config = dict(
    moe_layers=[0, 1, 2, 3, 4, 5, 6, 7, 8, 9, 10, 11, 12],
    n_groups=4,
    n_head=5,
    norm_place='pre',
    init='normal',
    init_std_qkv=0.0547,
    init_std_up=0.0547,
    lr=0.00392,
    beta1=0.95,
    warmup_steps=200,
    schedule='wsd',
    decay_fraction=0.847,
    decay_shape='linear',
    steps=4084,
)
Below are experts of layer 2 (counted from 0) of a mixture-of-experts language model. Rows are named router (the router's row for the expert), down (a neuron's output weights, with its number) and show model dimensions 0-159. Each number is 200 + 20 x the weight over its row's rms, rounded and kept within 0 to 999.
After each expert's rows: "raises" lists some tokens whose logits its average output raises strongly, later layers aside. This comes from a sample of Wikipedia text that the model never trained on.

# expert 84
router,177,191,184,195,193,207,195,212,199,218,205,203,204,241,225,192,210,177,225,212,198,208,200,214,199,212,203,194,203,198,226,211,208,244,207,180,173,204,203,206,163,231,232,205,247,186,185,165,242,210,203,240,195,214,204,212,184,175,198,228,223,201,216,177,186,201,175,195,223,188,178,190,190,217,190,209,218,221,180,185,197,218,201,175,257,186,151,219,183,180,210,200,198,196,202,204,173,208,165,183,206,183,227,234,209,203,162,234,198,195,152,195,181,140,200,164,211,182,172,213,217,185,198,184,190,197,209,215,212,205,159,204,207,202,179,204,185,186,217,198,222,165,177,219,196,204,190,196,199,183,230,220,187,191,185,193,230,180,208,235
down0,193,206,238,211,218,162,214,185,217,216,215,232,197,157,192,169,185,220,224,173,186,234,235,208,176,195,213,167,192,178,224,204,205,230,208,170,168,206,215,181,234,215,208,172,194,177,231,229,213,195,186,187,241,195,177,189,191,181,200,225,226,228,197,183,229,182,223,203,218,170,196,210,180,234,197,184,177,218,209,191,180,206,194,223,230,231,215,222,202,188,168,232,202,181,206,193,218,222,184,195,220,194,199,209,204,184,189,207,219,203,177,195,186,204,202,208,168,208,207,224,206,206,185,178,216,174,193,223,183,178,204,200,196,250,220,181,183,229,201,177,223,219,217,222,169,206,233,217,224,195,205,177,166,186,171,191,217,204,231,207
down1,186,154,207,198,201,196,221,195,223,167,193,201,195,191,181,211,195,194,191,213,190,185,214,194,202,203,195,188,197,232,208,177,162,210,212,155,231,175,165,199,179,215,203,207,211,200,174,173,195,225,199,214,219,224,182,210,209,217,208,250,208,215,211,196,203,177,225,198,194,194,213,214,231,210,191,191,149,213,198,194,193,160,212,217,150,215,139,144,178,211,189,223,205,175,210,214,235,233,199,185,214,201,225,201,224,187,202,207,194,219,183,191,202,181,177,174,191,191,197,195,175,186,184,207,164,169,225,204,217,194,204,228,200,203,205,180,226,198,198,219,241,221,196,176,182,199,180,221,183,224,189,199,223,224,199,175,204,173,193,160
down2,195,215,213,192,214,217,180,182,190,225,170,197,196,207,196,186,205,179,199,187,187,212,208,220,188,201,223,211,193,181,179,191,185,224,206,181,158,174,243,206,210,205,188,225,178,186,227,187,189,221,155,210,192,190,183,221,188,214,216,204,144,231,213,208,261,194,205,249,198,191,192,194,193,198,192,178,214,189,190,200,199,205,226,201,200,200,152,216,193,204,220,207,240,194,178,176,184,224,231,179,195,203,199,181,211,196,159,207,185,207,225,210,218,197,150,203,212,186,186,159,181,247,177,184,166,173,209,182,232,176,197,199,227,207,236,213,191,191,208,178,213,207,201,174,215,195,189,224,207,223,215,190,207,218,207,181,164,196,233,185
down3,233,221,193,206,208,188,238,198,221,177,189,243,167,179,189,212,243,192,243,206,186,189,200,203,230,224,245,228,216,185,196,198,194,220,188,197,182,178,203,189,178,175,207,230,195,207,189,192,233,211,193,190,208,217,165,188,213,174,191,199,196,189,171,210,225,195,243,189,226,188,242,210,228,178,199,195,165,194,193,205,228,188,199,198,194,184,178,205,223,238,215,164,201,247,224,211,214,181,194,193,229,197,175,149,170,201,181,193,179,214,215,212,185,220,210,222,188,182,176,199,174,200,199,218,231,223,189,218,189,185,208,229,216,173,186,221,203,217,207,208,175,169,195,177,193,197,166,195,210,209,206,177,222,190,189,187,219,169,183,205
down4,152,251,166,203,186,196,196,174,191,213,174,228,173,198,198,190,216,199,221,178,208,192,181,202,198,203,220,178,195,217,155,167,179,209,200,198,206,193,219,198,203,192,211,228,236,238,219,196,211,208,178,191,221,212,195,178,182,241,181,170,187,163,206,206,182,209,179,206,206,208,203,259,172,156,209,231,191,191,197,232,209,211,203,167,190,176,201,213,186,180,200,201,212,162,189,158,203,204,188,174,225,202,215,201,184,202,188,219,173,220,195,215,204,223,170,168,179,212,211,166,196,205,207,218,217,205,211,234,221,189,162,194,195,220,213,177,187,194,187,211,199,191,159,174,227,202,193,207,192,203,194,192,174,216,217,165,192,190,226,180
down5,228,229,169,194,196,203,165,189,196,208,160,207,192,211,209,191,216,202,207,212,201,238,202,221,191,181,210,208,214,181,176,206,190,238,187,210,250,208,204,173,169,206,199,236,210,207,187,185,194,173,190,200,210,227,200,188,216,163,259,217,193,206,207,186,231,217,182,203,196,195,208,173,182,200,206,212,176,225,192,184,217,218,212,222,175,220,190,205,198,188,270,197,217,198,207,211,175,191,197,194,217,205,186,202,183,233,146,182,218,195,225,202,184,167,181,163,208,195,148,188,225,180,178,178,224,209,185,192,200,203,170,220,178,186,194,214,199,202,218,180,225,167,207,187,183,206,191,188,187,193,201,197,173,215,177,191,217,203,253,198
raises: "ing", " of", " in", "s", ",", " with"

# expert 91
router,208,198,200,217,163,223,218,212,187,220,182,228,231,221,206,209,187,193,199,201,193,182,175,199,228,218,217,175,186,221,226,170,222,209,231,223,199,163,206,220,176,188,209,208,210,211,183,183,212,190,211,228,187,223,204,200,211,192,214,235,217,211,208,179,198,186,171,211,225,174,200,205,177,206,196,251,190,213,180,210,226,198,179,152,235,196,167,206,154,205,201,185,184,215,211,212,204,183,219,207,171,202,211,244,207,221,181,239,184,239,180,205,214,165,198,183,240,195,196,198,215,220,223,178,188,190,195,171,220,201,239,219,204,185,209,205,184,194,240,236,209,172,192,176,181,178,170,217,231,205,189,225,203,196,214,226,202,182,224,199
down0,186,233,172,201,211,177,228,190,200,205,201,226,178,208,212,221,254,192,172,203,173,209,229,174,170,190,190,205,222,208,230,207,203,209,192,189,228,199,202,238,196,190,216,202,206,181,178,199,172,211,207,195,170,222,211,220,195,204,214,192,204,222,204,191,208,196,231,199,174,187,177,183,188,193,237,185,234,198,181,181,197,198,203,202,212,192,146,192,226,189,227,234,190,201,217,222,171,223,229,222,205,195,233,145,202,207,217,183,185,185,218,200,226,208,159,187,235,200,189,190,222,182,204,239,189,205,207,209,218,195,173,199,204,187,228,200,222,197,221,212,221,195,187,168,191,210,200,193,161,209,241,226,186,250,179,243,189,206,200,205
down1,207,226,180,213,211,166,187,157,219,202,189,215,168,213,219,180,208,212,189,206,179,216,208,221,218,191,194,193,223,224,195,210,236,179,189,225,194,197,210,227,196,208,185,180,215,177,203,221,204,222,172,214,207,170,207,206,247,205,232,205,213,203,190,192,193,213,196,150,199,163,171,214,210,214,195,201,224,206,183,221,185,164,176,238,185,160,189,222,247,232,192,211,209,179,187,212,202,202,186,169,184,193,189,204,192,173,188,186,194,195,196,187,216,211,189,211,214,185,187,202,198,167,198,170,191,167,218,158,220,203,186,208,214,205,218,201,199,216,221,188,194,196,207,205,219,181,244,202,202,220,263,203,161,215,184,223,197,159,244,185
down2,183,204,184,205,184,193,182,209,261,219,230,163,189,203,211,214,187,181,172,212,211,170,207,231,179,181,198,188,247,194,200,199,202,185,223,185,221,209,174,171,205,216,210,218,207,189,208,177,201,214,219,188,179,202,194,213,209,196,211,208,183,187,181,187,172,228,199,200,207,170,197,206,157,182,174,164,193,181,191,164,233,217,186,176,172,194,191,194,184,190,252,186,186,191,194,176,207,195,213,199,209,205,220,199,191,161,201,188,189,213,212,189,171,206,194,228,181,198,214,219,139,214,180,188,196,181,199,156,217,184,216,220,232,210,229,183,225,205,248,164,202,177,217,179,205,182,212,197,214,179,151,206,212,212,188,185,191,221,207,186
down3,219,186,156,189,253,215,185,187,168,210,191,178,211,179,186,232,189,190,210,185,179,194,183,221,217,213,215,205,216,187,170,180,228,212,175,169,188,205,183,167,208,210,228,183,196,185,191,224,190,183,232,169,221,195,224,198,194,189,207,191,198,191,190,221,215,190,208,219,200,196,220,182,168,221,205,183,187,227,197,174,200,221,208,223,204,214,195,233,192,191,213,172,191,221,196,216,206,201,197,216,181,193,183,222,188,240,173,232,225,205,200,207,196,211,149,205,201,200,228,173,202,208,200,205,167,192,181,212,252,196,233,229,197,170,242,205,201,167,225,242,215,213,189,169,194,163,212,190,222,217,202,185,221,245,230,212,202,200,219,198
down4,224,198,205,182,209,201,198,204,197,210,207,212,177,225,217,166,220,220,219,165,198,183,173,232,178,209,175,191,178,187,195,218,183,195,216,224,162,210,224,223,201,194,226,188,218,206,181,154,218,215,176,174,184,237,148,194,209,226,198,198,186,169,145,184,213,185,234,185,193,215,230,208,227,194,185,178,202,226,224,197,212,228,181,176,202,206,215,224,236,231,192,206,183,218,191,174,182,174,192,220,179,207,202,186,164,172,207,246,179,221,196,182,187,204,227,192,216,209,196,213,202,204,226,186,225,238,202,183,185,193,194,221,189,213,197,202,241,219,235,203,192,199,184,200,223,235,197,211,213,218,186,208,201,228,191,197,170,173,200,196
down5,202,220,211,225,192,209,227,216,212,214,201,224,222,220,205,208,186,226,192,201,236,207,193,195,179,211,211,244,201,220,200,206,203,198,214,179,221,187,176,217,255,182,218,171,237,216,231,196,234,200,196,174,193,209,197,196,157,233,197,216,222,190,184,208,182,186,235,234,195,154,193,210,171,176,217,219,208,178,209,170,211,210,219,171,221,243,166,208,179,182,200,219,231,171,199,169,203,219,208,185,191,197,206,183,227,200,213,190,163,227,228,170,200,201,254,195,216,188,178,226,163,204,173,223,194,204,203,187,202,208,185,212,219,184,207,165,224,213,220,204,194,187,220,188,195,225,217,199,201,194,234,200,176,201,188,195,196,209,166,206
raises: " in", " of", " for", ".", " and", ","

# expert 114
router,191,188,175,196,183,212,188,218,201,195,205,214,224,224,237,211,214,207,238,216,206,212,182,195,220,245,184,180,235,202,173,228,197,225,211,188,178,187,199,182,150,208,203,239,200,214,202,144,192,197,206,215,182,212,216,206,183,194,184,242,235,193,217,166,188,237,188,197,218,173,190,199,199,213,194,215,228,212,214,242,203,213,197,186,251,190,169,200,148,187,229,173,224,220,215,183,180,205,174,186,179,202,219,222,187,226,195,235,199,204,181,186,190,176,208,180,251,187,185,200,192,191,206,198,186,193,206,201,201,184,199,191,194,191,187,202,180,200,190,240,201,152,200,211,196,199,198,222,200,168,202,186,222,196,196,204,226,183,213,233
down0,199,214,164,175,173,192,214,181,199,174,188,208,173,210,193,189,180,198,158,183,196,243,242,180,232,193,202,217,189,218,167,214,211,175,165,203,226,206,200,184,190,216,178,207,225,216,178,221,206,211,182,234,161,202,164,184,197,203,208,219,250,189,182,237,214,200,191,177,175,214,238,208,194,189,200,196,169,215,171,189,203,219,211,224,183,223,200,179,217,224,209,179,200,176,172,194,198,207,189,228,229,218,174,195,197,233,189,170,227,218,212,166,176,201,167,197,229,220,190,185,220,173,195,194,198,229,228,200,212,206,189,190,191,219,196,223,225,194,174,185,208,215,155,169,190,199,228,178,197,176,201,198,208,180,211,190,209,225,215,217
down1,183,173,198,181,202,195,206,195,192,211,228,208,191,172,185,199,226,196,212,224,197,188,188,200,245,159,241,220,187,197,203,185,209,195,207,203,205,208,163,217,143,261,219,211,223,177,220,255,236,204,214,167,171,204,213,193,195,191,168,228,192,210,173,245,213,205,213,200,222,224,189,183,199,175,212,157,198,170,239,229,222,192,204,193,187,207,183,216,200,211,185,182,197,225,211,199,222,206,214,188,170,203,217,195,216,205,200,173,192,169,202,213,197,188,213,216,195,191,232,201,199,185,202,223,202,202,236,175,200,182,186,203,208,189,223,212,185,176,224,184,208,214,197,178,172,190,190,219,149,211,180,204,192,189,207,192,226,221,168,191
down2,153,192,203,175,168,211,196,207,200,189,204,185,238,226,176,212,214,218,205,157,184,184,201,204,249,146,187,195,202,210,158,188,200,210,212,174,176,202,193,191,187,200,193,196,216,203,180,172,188,223,216,199,209,201,156,218,201,224,221,199,199,195,190,185,217,209,181,171,168,205,181,248,241,208,220,222,190,243,225,183,160,191,206,235,181,203,197,182,209,205,172,224,209,184,158,164,202,191,180,202,210,211,208,181,191,208,176,205,227,197,213,208,211,200,221,185,193,199,217,214,222,227,219,164,203,196,226,183,225,192,213,184,189,224,204,227,205,191,199,197,174,189,160,224,237,220,207,211,182,201,164,192,190,205,194,184,212,208,235,192
down3,167,195,197,199,185,181,190,169,188,216,191,234,223,166,166,195,180,206,176,188,202,212,187,191,217,183,229,218,165,191,237,197,187,243,201,185,170,206,185,220,186,187,205,207,214,172,215,207,200,205,202,177,188,192,224,196,206,213,186,161,183,196,214,241,202,219,195,184,179,201,176,173,231,178,230,159,194,184,178,194,187,197,170,206,167,158,184,194,227,210,202,181,191,213,165,208,200,170,246,180,191,166,214,177,189,214,214,202,194,187,184,204,190,189,166,191,187,185,210,200,199,226,234,225,227,193,215,197,189,208,182,225,197,218,205,179,181,247,177,169,215,210,207,190,199,209,213,198,178,252,181,191,209,192,181,176,165,217,205,176
down4,211,182,196,194,204,225,204,217,188,157,196,191,207,183,173,192,231,177,203,194,194,171,190,166,196,195,186,175,203,230,177,195,176,204,236,223,158,189,196,216,208,175,242,196,223,171,247,191,230,179,189,199,220,196,204,194,176,216,185,215,196,234,227,171,179,213,181,219,214,207,190,202,190,157,189,190,224,208,208,251,187,222,219,159,208,209,163,214,186,154,207,201,199,255,205,189,208,217,211,210,195,212,216,169,203,195,200,219,192,209,208,232,221,199,193,199,192,206,223,181,220,204,229,193,209,208,212,210,177,183,229,182,170,198,186,208,201,201,206,229,149,231,188,216,194,200,207,216,234,197,216,182,207,178,209,229,226,178,191,199
down5,152,164,186,177,197,197,212,184,207,157,215,130,196,211,188,183,206,211,223,216,208,223,206,217,204,200,233,211,203,201,204,219,218,183,183,203,142,196,222,179,200,198,205,199,192,216,199,198,213,221,195,194,212,203,175,226,196,209,187,205,195,196,179,193,200,184,203,230,186,206,232,167,191,213,225,171,187,204,183,206,238,208,204,181,179,165,182,182,203,212,169,226,178,218,193,213,232,166,206,206,214,240,165,190,168,179,170,207,183,194,217,208,185,202,179,209,196,180,210,197,218,219,203,188,175,209,205,227,195,193,242,194,223,192,204,219,227,190,191,199,189,174,229,212,227,210,235,246,180,223,193,211,217,210,199,184,219,191,149,178
raises: ".", " in", " (", ",", " and", " with"

# expert 74
router,197,184,171,205,176,206,226,158,183,239,193,208,154,181,206,182,181,182,205,213,194,215,226,197,177,225,174,179,202,219,237,195,180,209,228,209,188,205,214,196,185,212,235,216,210,146,178,191,188,192,216,211,184,202,223,194,189,204,202,222,204,172,183,157,165,191,202,227,245,185,176,221,235,210,169,206,193,216,211,208,168,218,179,171,229,194,224,211,186,201,238,198,193,224,234,200,183,171,222,182,178,171,193,230,196,213,222,220,186,230,208,205,207,202,183,159,198,193,224,200,190,195,200,203,204,199,226,198,205,221,217,214,185,195,184,148,197,199,210,205,181,200,193,216,199,203,210,247,174,186,212,221,167,194,202,184,203,197,210,233
down0,170,238,190,163,208,198,176,212,191,161,204,213,199,198,198,238,172,154,244,207,194,190,182,207,218,181,212,166,169,221,207,213,202,213,190,183,208,212,188,183,154,217,199,223,208,188,172,204,193,142,201,202,192,213,235,196,246,198,230,206,237,175,178,212,179,217,177,183,209,172,206,201,183,206,202,200,249,233,219,192,207,195,189,217,205,226,198,257,211,206,219,208,207,209,195,195,191,211,170,217,204,196,184,207,206,217,195,189,197,225,179,209,185,176,219,238,229,191,188,211,170,208,184,177,212,197,217,170,214,196,210,182,192,192,205,225,205,149,199,201,224,188,181,208,232,222,187,204,222,196,210,191,218,199,208,197,189,178,204,227
down1,215,226,199,202,196,179,192,205,214,243,179,235,152,192,213,190,218,188,210,176,181,202,219,173,217,196,193,224,217,204,174,183,174,177,200,193,220,190,210,209,207,212,209,187,214,217,202,184,184,223,192,206,200,225,146,215,241,202,219,193,188,237,185,150,174,167,190,210,190,205,192,190,181,163,182,201,190,195,210,229,186,192,223,190,152,167,214,232,181,203,224,189,227,202,194,177,217,218,209,214,178,237,210,203,182,197,206,223,214,182,216,199,184,205,199,184,174,180,223,206,192,210,203,169,211,202,186,184,185,241,195,253,174,198,216,174,201,155,242,202,165,184,212,188,231,214,183,223,184,184,205,205,185,191,186,178,201,203,183,202
down2,191,157,215,178,225,209,217,211,212,218,229,210,224,224,192,208,190,215,195,214,200,224,180,196,203,171,237,173,215,194,196,183,163,195,219,201,180,205,183,183,225,177,198,200,210,216,226,182,186,181,215,217,215,208,212,209,202,185,198,207,231,213,186,212,207,237,198,216,171,207,199,201,200,177,206,217,200,158,229,193,212,224,190,214,196,209,185,154,148,200,211,213,211,214,190,185,271,205,178,191,185,190,203,193,167,189,159,231,186,178,220,164,189,204,214,188,154,209,199,192,229,230,201,208,241,208,189,219,211,172,176,168,206,209,205,241,244,196,199,202,213,195,237,202,184,177,197,216,188,203,210,191,238,213,186,185,215,207,200,208
down3,220,224,158,212,195,240,225,208,188,254,205,195,210,196,202,190,213,201,238,215,205,222,246,209,168,196,204,174,188,189,203,208,208,198,219,206,208,216,174,180,208,209,204,202,194,178,205,202,195,192,222,216,177,206,154,202,179,182,202,201,198,215,229,210,198,221,153,211,224,253,244,203,210,134,204,183,207,188,202,202,191,207,207,202,210,186,215,216,201,226,216,177,200,214,215,198,191,228,230,176,170,137,183,163,221,197,213,202,170,209,221,181,222,205,188,187,199,203,199,202,206,207,199,182,176,203,194,191,174,198,225,184,192,229,190,180,196,195,213,242,172,213,199,175,198,163,188,184,186,191,170,214,194,219,200,185,182,196,223,219
down4,188,220,194,187,200,228,237,249,208,187,202,219,207,217,212,203,221,222,177,189,178,236,214,253,151,171,179,188,224,184,201,231,175,206,202,206,204,213,209,189,166,200,187,227,203,218,181,227,199,225,202,228,216,230,195,197,229,180,204,212,220,206,209,210,239,207,194,181,220,204,174,196,215,223,186,190,237,189,182,171,193,167,215,197,206,194,192,199,208,176,172,230,209,191,224,216,204,209,204,197,209,197,233,206,176,219,233,231,196,174,203,234,167,215,147,211,225,225,161,211,230,216,197,208,184,208,185,203,216,176,181,221,199,202,201,224,181,229,194,181,215,199,198,190,195,229,191,195,219,198,186,204,206,197,170,236,233,184,186,218
down5,219,187,170,183,170,199,202,189,220,199,236,195,207,169,192,225,239,184,180,220,223,210,196,205,194,173,199,174,198,158,158,186,221,224,179,201,189,220,181,202,202,232,182,207,170,211,212,182,184,202,183,202,207,223,193,218,203,212,193,189,182,176,191,177,178,209,176,198,202,190,195,211,196,203,204,178,234,219,210,180,225,163,224,209,245,187,199,177,169,196,206,221,189,215,170,187,159,208,211,198,198,237,194,174,208,154,205,173,211,203,188,217,182,156,190,186,199,183,203,199,201,201,186,189,168,172,216,189,221,189,188,197,230,253,198,181,221,165,202,236,216,158,248,183,222,176,221,209,197,204,185,203,213,188,193,203,183,217,191,225
raises: " a", " an", " in", " the", ":", " also"

# expert 60
router,180,162,229,206,190,205,207,170,218,199,184,223,225,247,209,201,195,199,233,202,184,187,173,191,187,253,199,190,246,233,195,218,232,214,211,197,216,185,190,226,164,212,188,190,197,216,203,203,198,193,205,204,187,194,218,228,220,163,212,200,213,167,193,187,176,202,161,210,228,198,183,239,231,216,220,207,207,221,150,191,187,207,166,183,225,204,162,204,158,204,188,204,173,188,216,209,186,178,191,183,176,195,226,221,204,216,205,178,202,211,216,208,240,183,188,197,237,199,215,233,182,203,194,222,241,202,197,195,194,214,229,182,222,216,228,210,181,211,187,246,208,216,229,202,200,191,207,209,193,203,200,193,198,225,198,228,227,191,210,179
down0,201,193,174,200,178,240,173,215,223,226,203,184,206,199,182,195,237,204,189,226,191,189,219,194,147,199,195,227,217,212,166,197,184,199,174,204,204,212,179,179,181,188,201,210,203,207,196,214,190,189,212,209,220,178,183,236,190,177,222,240,199,206,166,182,197,211,206,170,197,158,188,193,197,187,216,227,188,222,206,194,221,186,220,231,188,187,221,212,210,225,178,204,178,193,197,208,164,197,232,228,215,191,207,217,230,196,209,214,253,186,206,217,178,167,211,222,208,205,197,194,212,192,191,167,211,194,215,154,168,205,208,207,231,184,226,174,199,192,179,194,230,210,207,237,196,194,217,178,234,157,183,230,184,222,180,234,175,178,230,189
down1,217,216,223,202,201,224,195,169,252,203,203,196,188,209,192,174,212,220,192,213,167,195,216,204,200,201,157,226,169,225,226,200,192,231,177,186,210,213,242,196,193,211,191,212,167,214,189,223,184,212,153,203,194,220,195,223,237,197,228,205,204,205,175,217,207,197,185,185,225,214,189,160,209,205,222,170,198,194,177,202,207,219,220,208,194,228,216,237,226,182,217,221,217,183,218,183,225,201,186,203,225,208,186,191,213,193,181,188,196,181,206,196,163,224,221,188,210,176,204,169,189,190,211,214,218,218,182,160,184,237,192,181,211,188,208,200,193,221,167,198,227,185,213,192,203,177,234,178,251,223,177,228,168,188,188,205,209,176,157,219
down2,172,161,189,198,214,212,204,219,175,218,208,197,181,206,210,184,204,175,180,237,219,187,185,179,172,212,206,177,194,207,223,215,191,189,199,195,207,154,240,189,236,180,175,235,209,208,160,186,206,202,195,202,195,185,180,188,211,243,210,211,180,201,232,227,222,205,167,224,177,175,249,212,219,164,204,193,214,224,196,206,194,206,161,205,196,206,201,190,238,221,207,185,204,206,219,202,198,226,231,239,186,195,206,165,175,180,181,192,177,221,221,200,182,208,211,223,234,208,181,213,208,205,195,190,210,189,228,191,177,164,162,191,201,165,198,179,177,218,203,198,197,195,180,183,204,226,194,179,171,224,223,161,204,182,204,241,207,223,220,192
down3,195,189,212,226,187,194,208,214,206,177,196,221,232,166,167,227,181,150,190,234,215,228,182,233,210,238,172,201,218,235,204,167,217,210,190,201,210,186,198,204,213,161,194,214,190,199,167,183,170,198,199,207,195,185,201,185,226,203,185,213,183,235,202,210,224,243,175,207,186,211,195,174,170,213,186,210,224,195,206,189,192,193,173,218,226,202,218,217,167,239,179,174,188,176,182,184,190,219,241,204,241,218,191,195,216,247,193,171,201,184,223,204,222,227,151,187,207,216,193,218,215,201,227,178,200,209,196,188,206,207,210,195,228,209,205,217,197,221,219,206,231,167,216,216,198,201,227,186,199,182,211,227,214,211,219,211,187,166,196,218
down4,228,242,204,208,178,196,209,241,193,184,240,184,212,180,235,212,203,209,173,179,228,186,188,198,230,207,212,223,238,179,222,178,211,203,191,204,186,205,190,182,198,220,187,196,211,166,192,225,201,207,205,221,206,177,197,181,187,181,185,171,179,212,212,182,228,221,206,230,208,183,221,220,192,200,192,218,160,228,223,213,236,220,160,152,213,204,176,203,193,208,213,238,185,207,181,221,196,211,204,212,190,163,186,162,229,190,193,228,180,181,230,186,186,217,234,202,203,220,176,188,206,202,199,203,209,204,210,225,172,187,185,226,152,187,209,213,196,189,185,185,195,189,225,210,203,243,171,210,196,201,186,230,196,193,236,230,171,217,215,212
down5,199,171,161,206,185,232,235,212,176,201,227,187,196,227,205,200,195,179,176,194,227,160,204,183,196,232,204,204,197,189,237,206,205,206,222,172,209,229,175,168,210,221,202,226,200,184,220,210,223,200,188,197,178,209,232,218,195,209,211,208,173,191,230,180,195,201,155,200,203,190,184,212,200,206,174,234,192,219,217,225,222,204,175,187,213,207,208,225,239,230,195,208,210,205,201,190,206,210,190,197,181,233,176,205,206,183,195,192,218,222,188,226,179,185,211,226,219,171,231,190,173,228,216,160,206,195,195,188,173,172,176,188,200,202,165,192,196,205,187,195,194,213,213,195,216,238,232,184,202,217,217,183,139,163,219,212,217,225,191,253
raises: " the", " his", " a", " her", " this"

# expert 55
router,187,171,235,199,199,202,241,188,214,193,191,223,202,223,200,197,204,202,227,193,191,201,192,187,204,250,177,184,235,216,184,199,232,200,197,217,190,187,179,220,162,207,184,178,242,200,196,190,210,197,222,200,184,205,211,213,200,169,197,207,222,155,193,198,166,192,184,182,227,204,172,262,199,218,200,201,223,227,141,178,186,218,178,177,202,206,174,226,189,184,191,211,180,206,213,205,186,160,205,171,181,187,240,230,213,204,192,175,206,197,206,201,243,187,212,209,218,203,205,211,184,206,173,197,231,210,212,201,190,217,205,194,212,209,197,184,177,222,181,224,211,195,217,215,203,204,189,204,189,212,206,230,209,237,179,243,235,152,216,190
down0,216,189,193,220,243,210,192,222,215,174,196,212,196,232,204,223,192,206,198,182,204,201,185,220,177,203,181,215,195,212,205,176,212,213,202,197,244,186,205,171,207,258,166,255,166,170,188,200,210,220,174,206,188,192,194,217,170,216,221,173,194,220,189,200,227,187,188,177,167,194,205,219,183,229,188,228,208,211,192,183,201,193,199,245,201,213,160,203,156,200,211,216,188,185,179,203,219,197,220,227,181,210,185,190,174,185,189,179,251,196,205,188,221,228,166,203,215,177,200,179,170,171,204,190,198,170,228,200,190,214,186,220,228,202,194,200,169,178,214,197,188,203,218,192,230,213,212,206,197,167,191,192,234,216,181,213,219,234,193,164
down1,182,230,205,186,212,215,199,220,159,213,228,216,198,184,224,154,191,223,194,238,186,242,200,224,194,224,179,184,172,187,211,195,174,178,216,179,240,189,187,230,162,213,214,211,184,182,221,184,206,189,196,203,205,193,204,240,224,191,167,195,203,219,194,226,191,225,229,212,194,185,192,183,182,220,212,218,235,234,216,227,180,210,236,223,216,225,197,199,191,206,223,179,197,217,193,220,207,210,190,207,206,188,214,189,163,216,220,192,188,174,212,199,213,177,184,233,176,201,156,200,232,199,180,204,199,210,185,208,164,161,186,211,159,222,178,189,231,211,208,191,219,188,203,168,188,195,183,181,169,240,194,181,186,201,193,183,214,212,170,213
down2,227,170,166,215,241,219,170,203,165,200,200,212,200,215,202,206,186,197,228,235,191,188,196,194,188,211,216,206,189,179,179,198,175,208,204,182,194,232,229,183,216,196,179,210,177,216,265,224,205,189,183,210,198,219,219,221,179,232,166,191,199,195,175,225,184,195,182,179,176,200,233,231,185,210,227,189,175,196,222,199,184,214,183,216,159,213,249,210,198,190,230,209,201,192,194,213,194,201,155,186,198,182,188,205,180,162,176,201,235,205,197,182,219,175,196,222,195,202,199,188,225,212,190,187,216,179,227,221,228,233,207,181,228,206,169,178,174,183,200,201,172,190,189,179,216,181,233,196,190,180,190,190,248,222,176,194,194,208,209,192
down3,238,217,200,233,150,185,232,179,193,201,187,192,210,160,202,206,195,189,194,208,212,180,225,200,253,211,178,182,190,188,197,192,211,195,195,199,202,188,185,183,236,183,205,195,194,238,174,221,182,216,177,203,225,195,235,183,201,191,191,208,177,187,195,190,222,224,181,213,202,215,162,164,225,195,170,174,183,185,226,169,202,202,220,167,220,197,178,209,193,168,203,204,233,194,193,184,187,236,173,200,219,228,198,199,259,211,173,198,186,209,183,199,187,232,185,192,183,177,215,187,155,201,220,195,170,188,177,194,211,179,195,190,177,180,184,222,228,188,191,206,195,204,161,215,200,200,198,225,198,206,199,217,192,187,172,155,237,182,184,198
down4,198,200,171,225,195,210,199,207,205,197,151,200,220,204,218,192,233,202,216,171,196,247,201,189,202,183,178,206,236,223,199,185,157,214,179,181,223,210,206,168,214,172,218,223,208,219,215,205,173,242,243,202,212,249,195,207,251,231,212,208,174,214,170,211,199,226,218,181,215,197,207,222,150,183,199,217,192,213,194,188,251,210,207,198,188,198,173,196,203,217,189,192,230,198,203,197,178,202,182,248,189,198,209,193,185,179,223,212,185,203,228,202,196,210,186,239,221,193,188,223,175,213,212,172,196,183,210,211,187,218,199,214,207,187,210,192,207,214,204,189,201,190,193,200,200,198,190,212,205,178,211,177,166,262,193,225,204,202,238,219
down5,172,166,208,215,223,184,196,168,182,170,198,183,180,190,183,209,193,225,198,212,211,250,238,177,234,173,195,188,218,160,197,214,232,221,218,174,207,190,191,204,191,170,195,219,202,174,203,186,201,209,219,181,187,191,240,180,171,190,197,178,205,186,197,196,194,210,231,185,214,233,241,228,174,184,168,230,195,183,196,180,203,160,201,215,210,188,212,221,190,191,213,174,216,217,196,187,204,188,177,197,212,228,213,195,219,197,211,204,186,180,184,182,142,235,191,225,214,197,232,192,193,223,181,211,191,240,218,228,210,209,217,192,202,192,220,189,220,213,193,203,178,206,237,174,172,161,210,239,179,184,202,192,223,213,202,197,221,199,218,223
raises: " the", " a", " her", " his", " this"